{
  "n_experts": 32,
  "moe_layers": [0, 1, 2, 3, 4, 5, 6, 7, 8, 9, 10, 11],
  "attn_scale": 0.0884,
  "init_std_down": 0.0,
  "optimizer": "muon",
  "lr": 0.00842,
  "beta1": 0.93,
  "warmup_steps": 200,
  "schedule": "cos",
  "final_lr_fraction": 0.0,
  "batch_tokens": 131072,
  "doc_mask": true
}
Below are experts of layer 9 (counted from 0) of a mixture-of-experts language model. Rows are named down (a neuron's output weights, with its number) and show model dimensions 0-63. Each number is 200 + 40 x the weight over its row's rms, rounded and kept within 0 to 999.
Before each expert's rows: "comes before" lists some tokens at least twice as common just after its tokens as in all text. This comes from a sample of Wikipedia text that the model never trained on. Tokens count by the router's weight.

# expert 0
comes before: " |", ";", ")", " |\n", " /", " ("
down0,279,234,273,199,190,182,174,188,216,184,141,223,219,265,205,211,147,166,184,260,207,229,279,309,208,193,169,261,199,165,132,156,226,134,263,179,170,205,203,170,207,242,205,182,199,185,181,236,219,203,179,250,184,135,192,150,216,168,234,205,185,95,208,194
down1,201,269,225,217,258,214,172,231,184,275,221,195,240,208,150,219,257,174,139,190,210,243,171,166,238,262,141,160,174,223,218,286,191,201,123,204,222,282,233,221,177,161,169,147,223,189,222,217,228,151,227,219,184,151,165,255,182,238,218,226,221,233,198,154
down2,182,145,208,210,202,192,274,168,155,211,265,189,204,184,175,237,233,169,244,190,228,240,208,202,169,152,149,207,151,163,216,202,205,168,160,206,220,197,186,216,172,214,201,158,207,192,206,206,224,140,244,186,207,164,125,206,195,203,189,223,205,189,206,193
down3,216,198,239,180,200,209,206,231,255,176,170,192,170,164,175,233,213,224,233,125,200,214,237,157,95,257,210,284,185,196,181,211,183,195,173,194,161,233,182,217,157,183,188,274,214,245,190,237,220,163,307,155,138,154,209,167,176,173,142,132,196,241,222,210
down4,180,258,177,241,193,210,226,269,182,191,193,242,178,192,225,253,219,199,206,220,276,267,224,219,242,217,172,199,188,144,244,331,203,216,246,196,195,247,174,196,155,241,187,195,155,307,155,195,217,179,228,228,189,225,194,136,230,174,287,170,238,140,149,224
down5,116,198,227,240,86,154,185,221,210,149,176,206,181,259,265,176,182,215,180,195,187,183,173,224,200,267,244,190,147,238,155,209,136,173,243,141,265,186,215,201,219,148,169,155,188,133,190,170,243,228,147,168,216,207,214,200,230,223,212,215,228,214,154,196
down6,216,180,210,249,212,122,187,171,183,167,152,201,149,150,192,164,229,282,247,261,192,256,205,191,203,193,164,187,154,230,231,153,150,230,365,257,210,224,187,169,174,381,211,210,284,214,210,197,157,216,156,200,223,278,237,205,211,180,169,210,139,120,248,250

# expert 24
comes before: "201", "200", "202", "199", "198", "197"
down0,268,219,272,228,119,170,201,166,220,147,230,266,179,231,182,206,187,189,159,260,244,214,252,259,188,221,215,270,171,157,159,148,197,168,208,170,186,177,174,134,227,219,205,170,192,230,266,267,248,207,218,264,170,101,184,181,214,209,238,162,151,142,192,207
down1,238,227,207,253,225,182,169,208,217,246,222,184,172,132,149,252,185,176,193,164,188,243,212,228,263,210,204,168,236,219,198,245,248,231,159,191,270,261,214,225,183,226,196,190,172,248,283,125,227,149,249,209,148,105,158,209,232,193,240,214,148,188,209,177
down2,195,139,187,210,192,195,228,248,222,222,227,243,207,201,196,221,197,195,214,164,185,183,228,235,188,152,147,198,208,217,219,210,224,236,139,223,185,176,140,209,245,199,227,186,240,193,200,219,238,135,145,217,175,231,185,180,198,185,268,156,250,211,222,180
down3,192,210,262,222,179,117,174,190,243,142,160,147,157,204,190,215,230,216,252,92,211,169,244,227,157,247,198,272,185,200,210,257,222,202,181,164,234,136,156,246,171,190,162,256,207,214,190,251,160,196,236,209,201,250,168,151,147,192,141,146,226,195,247,240
down4,248,235,211,238,167,215,189,218,165,106,100,182,136,213,181,236,231,219,253,206,225,191,288,188,223,194,191,157,176,169,284,243,227,206,208,223,251,200,192,175,182,164,226,196,163,242,127,189,197,201,201,188,203,271,101,155,277,234,259,155,269,161,183,230
down5,138,195,213,221,139,201,232,172,214,205,119,140,191,200,176,170,255,230,252,188,215,201,184,224,200,202,223,215,181,263,100,128,182,156,216,107,199,188,254,182,176,103,191,101,173,212,204,198,202,226,187,200,144,182,271,216,266,167,231,252,238,149,146,244
down6,171,176,185,237,205,192,177,169,197,218,114,148,145,163,237,185,225,222,243,286,212,261,239,170,178,238,210,188,126,237,216,184,201,193,383,218,223,234,210,179,209,436,172,143,279,189,224,240,133,251,195,235,230,259,241,218,192,187,210,190,175,164,182,222

# expert 2
comes before: " a", " the", " was", " as", " is", " \""
down0,255,265,242,200,156,181,216,146,251,158,174,253,169,243,198,179,236,218,161,245,224,163,260,240,193,170,190,241,186,154,191,125,237,179,260,180,170,167,131,193,201,259,222,208,202,243,174,210,149,241,164,239,203,168,206,222,188,178,228,201,159,154,223,265
down1,195,252,232,209,286,203,240,213,242,226,215,190,142,201,217,213,228,137,239,211,207,186,192,187,269,213,194,140,174,180,212,236,261,235,143,142,229,255,224,194,151,155,219,169,211,184,271,182,223,162,218,251,177,199,146,218,251,223,226,204,244,257,176,229
down2,172,164,198,276,178,181,223,166,236,200,229,168,158,248,204,258,174,209,225,239,221,216,250,209,226,229,203,167,166,121,184,235,234,198,128,209,187,181,175,246,160,234,163,222,211,204,232,231,236,174,208,256,184,169,158,211,189,196,220,181,207,146,242,201
down3,175,214,194,203,197,169,158,180,284,217,142,254,171,199,189,178,196,195,197,117,184,147,212,171,77,268,162,289,180,219,236,252,202,229,185,280,228,166,208,181,133,220,204,258,160,199,242,233,219,150,282,162,152,233,222,185,224,212,179,144,204,212,197,247
down4,214,214,212,212,164,223,182,259,234,162,175,155,142,217,230,198,238,180,233,207,229,259,212,178,233,238,194,163,248,136,218,256,227,182,218,197,200,222,169,197,191,217,221,173,131,272,175,193,256,243,245,219,242,217,105,159,226,199,194,146,250,184,195,200
down5,127,180,191,209,153,197,161,226,222,199,157,225,233,272,237,161,179,279,175,209,258,163,192,141,217,206,209,220,181,223,156,153,269,152,137,212,194,222,254,186,220,141,141,143,189,195,191,167,237,195,133,256,192,177,219,217,205,262,250,242,216,226,112,230
down6,131,196,164,203,219,181,193,150,189,223,166,178,201,239,217,232,211,205,192,272,200,254,258,185,213,186,207,202,162,223,167,138,197,171,385,156,176,173,216,225,203,420,202,160,281,205,187,193,169,269,140,236,199,275,244,205,154,176,178,204,185,119,217,221

# expert 15
comes before: "-", "2", "3", "5", "4", "6"
down0,285,182,284,242,164,156,204,110,212,206,245,261,140,255,206,155,238,221,218,275,224,171,274,232,150,176,155,251,172,214,178,160,214,157,305,172,181,225,156,109,121,238,197,188,190,205,221,251,238,199,179,242,191,197,178,161,229,188,220,125,172,109,169,234
down1,207,222,190,246,303,242,183,188,218,189,188,139,228,208,168,182,201,177,159,144,221,270,198,231,255,252,225,163,238,181,189,236,253,239,93,127,249,256,247,196,141,185,175,142,223,229,252,203,158,147,238,174,172,159,143,182,208,217,199,235,220,246,201,223
down2,219,215,158,223,181,211,176,161,188,170,261,176,215,204,205,221,235,181,229,271,232,204,212,244,167,165,164,201,223,156,175,225,230,242,148,216,209,221,196,300,208,211,208,198,238,213,264,169,171,172,232,238,233,182,179,199,192,202,215,256,212,184,217,214
down3,221,182,238,222,225,197,158,188,284,176,177,250,189,209,218,222,223,261,183,66,179,240,215,186,223,271,202,216,208,198,230,208,219,167,221,248,234,151,145,239,227,192,200,234,235,201,192,206,190,236,288,167,116,234,253,143,259,146,136,136,191,214,229,278
down4,216,219,168,205,202,263,289,205,236,168,209,151,224,242,199,233,238,168,208,193,233,241,253,253,250,192,189,160,211,178,177,292,238,183,258,206,225,175,167,235,182,192,229,216,136,237,170,193,237,219,150,242,263,257,103,151,177,179,226,116,245,260,201,194
down5,126,178,166,220,148,176,218,196,194,212,212,187,187,235,265,207,229,227,194,266,202,192,197,171,193,225,218,272,152,187,190,174,99,184,198,182,189,250,229,167,217,120,185,177,176,264,228,228,227,224,183,182,175,158,242,196,140,243,236,205,243,247,169,134
down6,198,192,198,261,209,166,200,180,203,193,155,131,164,191,228,141,247,235,168,280,175,253,207,207,187,200,168,165,138,248,205,150,230,228,388,223,209,200,198,204,203,411,200,120,255,202,226,203,174,228,158,237,243,219,223,209,197,209,260,184,182,137,222,215

# expert 6
comes before: " |", "0", "1", "2", "3", "4"
down0,205,242,288,179,130,150,153,83,172,169,203,281,175,226,214,163,197,191,144,214,246,198,273,232,188,138,234,294,217,218,138,111,231,189,242,165,194,193,192,146,176,249,231,244,178,255,207,216,190,257,144,212,171,137,189,166,193,203,296,190,136,130,208,239
down1,143,235,240,209,272,164,168,185,211,251,222,185,193,196,194,231,187,191,235,198,244,204,144,157,257,206,206,121,275,216,211,240,235,246,106,168,202,245,179,184,184,205,126,187,189,185,218,187,234,131,141,183,191,138,162,196,201,198,195,195,238,211,218,221
down2,157,187,190,272,185,212,218,195,268,213,271,181,163,236,148,203,166,202,225,211,220,158,213,197,198,180,194,171,191,150,168,227,265,230,187,239,194,188,151,254,190,261,185,206,215,204,251,181,231,172,185,231,219,244,200,197,206,163,140,208,214,179,228,217
down3,253,190,253,233,171,192,130,216,208,196,174,186,149,154,176,185,207,205,218,94,184,206,228,158,104,245,158,275,250,217,182,263,196,189,185,222,193,207,188,244,195,192,202,244,262,234,190,269,256,206,316,172,147,200,201,122,154,226,211,95,232,200,246,190
down4,258,229,277,178,210,194,219,278,192,187,161,213,208,209,230,229,210,249,218,178,263,167,258,208,199,241,229,172,214,153,203,245,231,203,237,191,221,224,153,206,215,127,167,170,111,191,158,162,257,235,294,202,222,219,144,179,212,187,242,141,238,234,189,202
down5,125,244,149,185,144,252,210,195,212,244,189,208,191,241,240,265,211,233,157,249,285,221,189,180,163,259,136,251,166,137,143,137,221,154,233,141,156,247,182,198,155,182,217,105,231,277,203,197,284,215,115,210,200,166,290,228,179,181,291,207,202,146,98,207
down6,170,189,211,286,149,119,190,198,198,207,179,125,182,156,244,169,239,230,226,297,151,214,235,222,191,234,171,201,136,268,195,187,186,202,348,200,258,262,188,156,177,356,148,158,260,239,222,244,191,214,176,189,264,209,242,237,183,186,211,210,210,140,234,198

# expert 18
comes before: " the", " he", " it", " that", " she", " they"
down0,240,246,223,165,71,164,203,135,212,190,185,272,196,208,188,221,223,167,175,266,234,137,226,230,151,197,138,272,210,154,202,164,234,126,289,142,168,227,167,189,177,265,180,192,230,191,170,243,214,242,203,272,203,155,158,165,220,184,238,146,196,140,204,242
down1,235,233,203,162,249,214,207,177,189,209,199,170,199,229,152,195,203,186,197,205,181,203,140,212,288,238,196,142,225,202,262,235,249,250,164,166,243,250,192,223,107,163,177,150,216,206,283,169,176,139,246,235,150,169,149,210,235,262,198,178,180,229,205,216
down2,173,166,168,236,225,156,214,205,219,192,220,186,198,203,227,237,144,151,268,210,244,216,239,185,180,185,145,165,211,141,182,198,179,254,100,177,225,169,156,214,182,232,253,212,292,226,193,218,189,138,171,170,252,187,173,226,216,196,197,241,171,165,210,216
down3,193,236,205,198,230,182,164,228,300,182,163,205,161,209,184,204,224,199,215,159,180,166,273,218,144,216,166,276,210,206,215,228,192,203,220,209,217,151,193,189,175,207,223,260,164,246,155,274,185,201,317,178,159,255,206,164,173,188,181,101,238,244,241,304
down4,195,208,212,184,168,230,220,274,191,218,155,208,132,211,221,209,262,190,224,207,278,267,229,214,240,251,208,175,170,100,199,268,234,203,207,230,167,203,185,230,189,126,244,161,175,198,161,236,219,234,245,163,155,210,125,127,171,204,258,177,214,162,168,240
down5,115,216,218,205,172,197,182,237,181,215,167,188,187,253,255,132,270,239,206,225,274,185,223,189,186,222,197,229,161,255,178,181,202,182,250,173,181,203,272,180,235,147,157,119,193,162,198,180,279,206,147,171,247,142,222,212,231,248,208,217,274,242,112,194
down6,174,176,216,252,215,161,183,190,185,191,175,144,218,153,202,179,212,199,252,287,194,246,247,208,196,211,159,183,142,238,222,145,188,188,430,243,201,182,224,197,214,414,216,173,313,156,232,230,194,225,135,244,221,225,245,207,201,202,212,225,198,155,215,187

# expert 30
comes before: ",", ".", ".\n\n", "\n\n", "\n", " century"
down0,244,196,202,206,147,129,178,153,253,132,211,225,214,241,157,204,160,145,185,261,265,199,236,281,182,197,199,186,210,185,191,174,226,154,273,149,167,232,199,199,133,252,238,238,164,233,206,211,159,219,204,275,230,108,153,176,234,206,253,148,136,147,208,219
down1,255,237,230,225,253,206,129,208,227,167,214,159,224,200,97,251,131,246,186,181,223,186,193,219,292,258,226,178,217,200,168,238,261,226,152,144,193,236,245,239,109,186,165,210,210,204,245,137,196,143,269,234,175,184,190,210,187,198,178,175,213,280,212,207
down2,187,186,182,211,162,161,233,174,242,234,242,161,150,184,172,257,184,173,209,153,235,184,212,175,195,226,178,181,166,132,217,217,246,216,139,197,172,214,170,236,213,214,148,192,227,226,245,216,207,171,221,215,194,174,190,215,215,179,244,229,196,178,258,191
down3,195,218,183,201,221,151,179,194,247,207,142,236,188,150,190,171,217,206,198,153,199,189,184,203,165,224,219,289,189,171,259,210,175,220,178,215,159,169,129,160,114,223,192,221,171,153,224,284,215,137,337,140,189,271,230,206,163,160,204,111,194,201,206,239
down4,249,257,183,238,166,241,190,216,253,151,210,231,196,209,211,264,236,208,235,200,204,213,233,238,185,214,202,224,206,138,238,265,196,202,197,220,157,239,192,233,207,195,214,143,137,297,239,157,190,239,208,170,209,223,120,194,128,189,204,125,306,153,194,172
down5,166,191,201,209,99,197,178,217,227,212,210,179,209,236,238,167,229,230,222,249,279,184,210,185,206,287,218,241,172,199,132,164,161,208,182,177,236,224,262,141,211,167,232,144,188,193,200,259,258,202,158,212,191,189,253,171,184,225,234,221,233,257,100,224
down6,186,207,204,226,197,141,246,157,225,186,165,152,169,183,169,183,246,208,246,277,152,255,249,255,192,213,175,203,151,228,194,168,217,196,377,204,192,200,173,209,193,382,209,162,264,191,236,163,122,278,146,212,273,259,246,193,208,178,211,155,159,162,206,229

# expert 23
comes before: " of", "\n\n", " and", "\n", " who", " player"
down0,241,247,243,223,153,137,204,120,198,154,178,209,208,219,165,219,204,200,210,227,285,143,216,290,165,164,198,238,204,184,186,180,181,155,231,142,202,227,192,143,205,249,199,168,175,221,138,241,210,251,183,271,193,170,169,183,179,194,227,176,195,150,220,208
down1,285,195,219,164,281,204,173,187,229,223,237,137,209,219,148,202,180,191,245,166,176,225,174,201,234,245,228,168,170,172,232,233,238,236,121,100,194,243,191,155,182,188,172,176,197,224,281,206,246,148,226,222,170,162,190,195,213,214,190,184,256,215,171,197
down2,175,172,188,248,182,196,219,202,192,216,266,168,189,199,216,234,182,171,229,222,243,158,236,175,172,232,176,174,183,131,171,216,236,176,130,215,164,182,147,214,167,192,193,227,231,231,227,238,226,159,221,206,213,190,141,189,224,161,213,222,179,164,248,187
down3,224,181,266,199,205,175,169,244,266,151,148,207,140,154,179,204,189,204,238,150,189,153,231,179,150,255,171,244,188,167,207,301,239,225,180,217,203,258,200,205,132,247,187,224,176,270,224,322,207,242,315,244,149,198,194,193,216,211,215,159,207,164,201,228
down4,225,200,217,225,173,225,181,180,194,163,225,175,175,168,200,270,240,210,208,197,233,250,270,200,233,235,197,182,221,136,216,327,248,207,194,196,165,208,191,242,197,186,221,225,147,271,194,165,235,216,232,206,182,231,141,202,224,187,255,181,331,191,197,209
down5,123,201,218,199,131,206,179,264,223,209,196,195,136,256,232,199,233,234,173,227,284,203,202,171,163,263,253,202,166,246,135,205,165,182,198,131,144,234,224,161,270,166,139,143,238,202,235,201,203,270,150,219,237,200,235,225,195,223,213,243,248,202,168,203
down6,178,183,162,238,189,204,159,174,210,202,171,204,187,217,197,179,232,212,218,296,172,267,187,202,172,213,205,177,173,261,163,191,124,240,425,197,200,197,199,195,164,394,197,175,288,204,180,175,127,202,164,209,287,271,210,215,181,222,172,188,157,163,209,208

# expert 12
comes before: " in", " and", " for", " as", " of", " with"
down0,298,227,270,167,136,130,189,125,205,116,171,251,189,203,178,214,169,180,221,263,246,204,259,276,179,191,203,272,202,179,222,140,238,206,285,152,205,208,231,155,165,264,192,180,127,228,184,246,218,219,187,249,185,136,193,181,191,187,227,168,168,123,209,261
down1,212,241,173,201,256,232,147,214,202,244,214,231,152,195,185,210,202,227,197,141,229,215,143,154,269,214,200,167,200,149,185,224,270,251,148,104,255,292,232,189,142,194,165,168,224,220,227,201,192,161,231,200,228,239,180,211,222,240,167,119,215,256,248,156
down2,201,165,204,267,149,167,199,208,228,202,227,142,161,191,164,203,151,213,179,194,205,173,232,189,187,198,175,151,208,153,221,189,207,147,134,185,214,186,193,262,157,271,182,204,185,264,193,229,213,149,251,196,184,144,126,232,235,170,243,225,210,198,199,178
down3,224,235,213,163,187,178,220,202,247,161,146,237,154,170,182,199,193,214,215,104,189,181,202,203,169,255,169,290,231,160,227,256,215,188,101,202,209,221,215,193,133,215,202,224,222,245,179,249,183,213,326,154,167,210,236,169,191,150,203,132,244,186,244,213
down4,213,229,187,197,217,253,207,245,189,263,222,196,165,210,221,228,263,154,221,190,229,222,241,224,225,242,187,171,193,141,214,342,254,219,201,270,145,199,177,241,206,197,212,201,144,270,173,204,246,201,237,177,217,244,103,193,226,176,213,218,238,205,220,181
down5,129,178,196,220,114,197,200,237,247,262,140,207,191,233,195,191,177,242,191,196,245,188,217,205,183,247,193,216,161,216,141,226,205,186,228,137,161,257,273,145,219,159,233,96,207,233,219,163,219,219,110,156,196,140,268,171,203,213,243,194,186,219,109,234
down6,193,193,210,286,200,178,186,165,190,190,145,159,188,204,187,204,230,209,240,281,193,249,266,200,193,251,191,186,122,226,247,135,179,204,386,256,192,177,216,185,173,396,192,148,312,185,187,239,135,203,145,214,249,222,213,202,178,179,214,204,154,152,213,233

# expert 21
comes before: "-", "==", "The", "===", "=", "In"
down0,288,275,245,177,153,148,171,121,202,212,231,244,227,221,176,177,192,198,167,237,281,180,258,263,178,186,207,269,194,156,187,182,172,131,226,115,190,190,160,179,187,196,226,177,168,222,199,234,180,263,164,241,168,165,195,182,186,222,289,195,197,113,215,216
down1,220,244,200,225,243,195,185,175,247,218,230,170,207,178,149,247,193,141,162,165,226,238,175,241,224,194,188,146,205,174,228,260,207,219,192,117,228,230,234,150,148,146,173,190,207,226,273,197,206,189,234,197,176,163,202,207,216,214,195,157,196,273,195,182
down2,242,151,191,315,209,181,242,181,210,196,263,208,208,193,199,201,153,197,208,150,203,240,207,220,166,228,140,220,199,144,179,247,172,178,156,231,161,193,193,203,207,286,209,208,171,208,220,269,256,185,232,230,227,227,131,213,215,216,217,209,211,147,259,259
down3,208,213,243,147,233,214,197,190,293,212,176,199,137,184,227,213,221,237,238,118,95,146,236,213,191,272,226,284,206,194,215,249,245,178,103,235,205,171,140,171,175,211,220,243,204,219,216,256,216,193,242,199,190,233,263,153,188,195,168,172,224,153,149,202
down4,223,255,182,249,124,249,181,213,145,179,183,141,168,189,212,190,233,232,228,254,329,227,225,211,224,210,211,189,184,156,221,294,188,175,220,231,195,171,217,228,178,199,274,193,91,226,186,210,208,211,217,201,201,273,136,165,257,228,232,155,238,201,177,216
down5,123,184,187,174,130,237,181,262,191,200,143,170,190,210,251,212,244,207,184,202,276,178,226,108,218,232,202,189,143,244,183,154,218,188,233,147,231,171,235,170,188,238,203,117,198,207,190,205,242,231,145,176,203,148,245,167,239,223,215,245,180,160,128,170
down6,169,195,245,275,182,184,171,202,214,205,146,171,205,175,198,170,208,205,250,295,214,242,256,155,170,225,163,166,145,214,205,183,163,199,343,239,178,178,226,162,208,408,226,155,276,191,209,212,185,272,128,195,241,160,267,195,202,204,197,133,152,152,226,222

# expert 28
comes before: " in", " to", " a", " are", " been", " and"
down0,245,243,227,191,168,153,168,88,258,209,176,240,226,235,196,203,245,154,147,241,260,203,202,230,202,170,178,269,223,102,188,221,230,150,240,150,181,207,210,109,231,241,194,196,234,238,166,229,231,166,179,209,227,138,223,145,185,198,262,188,174,105,200,230
down1,216,270,209,204,305,163,206,158,251,178,249,168,180,232,130,238,213,200,155,187,228,274,124,189,254,184,199,193,209,190,229,203,225,277,136,110,198,256,198,158,154,163,160,154,203,220,216,191,195,159,234,185,171,177,221,196,243,232,227,198,169,200,157,205
down2,146,124,209,256,149,149,213,216,198,149,274,158,165,173,190,217,170,172,223,187,208,162,247,205,180,220,147,198,189,128,187,198,185,186,121,208,201,208,203,228,177,283,183,204,227,220,202,244,251,179,206,244,204,215,152,224,197,154,214,161,211,195,253,229
down3,184,191,250,199,194,227,152,203,270,192,157,246,206,196,191,177,197,192,184,148,224,178,183,221,112,223,215,278,240,170,201,232,238,225,159,187,219,206,201,197,166,150,164,232,218,281,168,227,207,201,262,160,143,209,185,102,176,147,209,121,239,227,201,202
down4,182,244,217,241,187,222,188,254,215,155,181,186,162,182,229,245,244,208,211,166,306,226,249,186,269,225,206,186,204,138,211,314,224,215,191,196,167,218,189,228,193,198,237,204,149,265,166,182,207,249,214,207,201,220,82,163,233,199,239,141,273,226,157,216
down5,140,203,203,243,160,207,204,274,240,265,178,192,211,243,208,169,237,211,154,319,225,227,219,188,182,242,225,203,158,245,130,173,160,147,190,111,183,227,235,142,188,137,179,127,230,234,231,195,246,194,99,188,235,173,197,168,204,238,276,242,241,230,180,218
down6,173,189,207,215,178,208,185,192,208,188,195,167,152,180,187,212,198,222,289,276,210,279,196,207,217,215,193,177,162,183,198,176,161,230,406,223,231,184,202,216,198,408,198,160,293,190,213,206,187,239,213,215,229,253,232,221,177,226,198,212,172,172,210,243

# expert 9
comes before: ",", " (", " and", ".", " School", " Church"
down0,223,223,229,164,113,140,191,107,250,136,150,229,154,261,129,174,199,192,197,266,274,181,262,278,165,191,134,280,206,189,177,208,233,160,285,142,205,179,173,147,220,258,227,175,152,240,194,210,185,194,167,253,191,139,215,153,194,208,225,190,142,145,248,230
down1,239,263,157,233,261,172,168,184,244,202,223,164,203,215,175,199,178,225,210,175,196,216,184,212,294,259,206,194,240,233,242,218,254,287,111,126,191,217,221,188,160,189,170,183,195,222,223,194,238,171,223,207,143,187,153,194,196,196,174,187,200,227,256,221
down2,169,216,191,209,145,172,205,182,179,212,261,173,208,175,175,287,195,212,192,165,222,202,213,184,243,190,143,230,204,125,212,264,240,193,71,229,205,227,179,267,210,219,145,187,191,216,251,203,277,220,248,241,159,176,153,218,153,147,212,188,211,187,210,258
down3,211,209,229,153,218,172,145,179,200,181,191,227,158,208,166,214,212,209,250,161,166,186,196,139,153,258,207,251,208,159,234,254,140,209,132,205,159,136,154,164,170,230,168,244,195,244,198,277,217,173,262,169,204,226,213,190,200,244,262,137,217,200,203,213
down4,204,208,183,213,175,205,188,241,208,209,171,156,184,230,226,265,259,224,171,181,215,259,270,233,242,198,190,147,198,157,215,309,218,176,155,185,222,208,199,226,173,173,176,124,162,257,160,196,240,208,245,204,202,215,159,150,202,244,233,198,230,184,159,186
down5,109,190,167,199,119,152,177,226,233,228,162,214,212,252,186,183,204,240,215,288,240,210,200,203,200,232,226,213,159,186,163,214,183,170,187,157,204,169,217,163,232,199,228,123,184,188,266,195,277,205,144,131,244,273,260,257,198,195,253,246,208,196,163,223
down6,193,165,223,253,240,151,193,145,183,145,154,170,146,194,213,197,222,222,277,253,183,261,254,211,177,190,129,172,162,260,232,177,209,182,407,245,211,203,198,232,222,395,157,147,285,150,223,225,174,228,205,197,220,264,204,215,162,203,161,185,189,147,213,239

# expert 10
comes before: " ", "0", "1", "201", "200", "202"
down0,256,242,272,205,120,144,179,109,226,134,212,254,198,234,158,208,201,160,176,281,250,206,256,257,180,221,177,277,225,180,196,123,243,164,262,148,208,230,206,181,186,254,205,175,158,203,213,225,175,231,180,252,173,135,205,154,171,200,270,182,137,136,205,203
down1,258,202,172,227,274,223,148,250,246,180,221,183,232,155,188,222,230,183,154,112,227,216,196,175,196,193,195,185,199,170,245,235,210,250,137,164,229,261,248,189,164,215,185,204,160,249,270,239,190,154,223,178,187,183,171,198,224,187,239,162,279,223,243,278
down2,192,171,173,272,118,195,197,196,187,218,267,191,224,214,213,237,231,188,251,192,241,245,278,196,173,216,179,188,200,168,205,206,211,212,200,271,192,164,179,205,142,222,252,205,201,210,225,233,276,176,179,231,221,197,198,245,200,172,178,234,250,179,302,178
down3,293,225,241,218,145,161,139,221,230,205,189,256,165,214,181,164,206,206,199,200,200,182,195,173,199,244,167,228,204,178,171,343,187,255,166,221,202,192,211,213,184,186,199,247,191,208,182,194,188,180,245,174,162,189,180,214,135,184,215,198,221,192,194,196
down4,244,240,208,242,197,270,202,280,211,194,168,220,155,141,182,206,288,152,175,156,278,221,268,210,207,202,235,114,142,156,218,305,223,187,155,226,231,216,216,237,178,200,244,229,120,295,208,209,207,182,219,144,196,221,126,150,219,180,216,136,229,197,162,226
down5,154,202,218,178,220,220,186,218,225,205,210,205,179,240,274,204,225,207,150,243,207,165,171,216,189,192,216,178,141,223,188,155,186,187,183,183,258,222,230,209,258,207,118,138,223,187,210,178,237,184,183,264,218,149,262,160,200,224,269,224,245,148,137,257
down6,219,204,167,262,197,161,181,208,143,252,128,173,223,225,226,166,214,229,227,219,173,218,219,167,237,237,138,163,154,226,208,189,159,188,387,185,197,227,230,174,193,381,208,188,262,209,192,215,161,287,172,257,263,234,220,212,193,196,215,204,138,114,209,225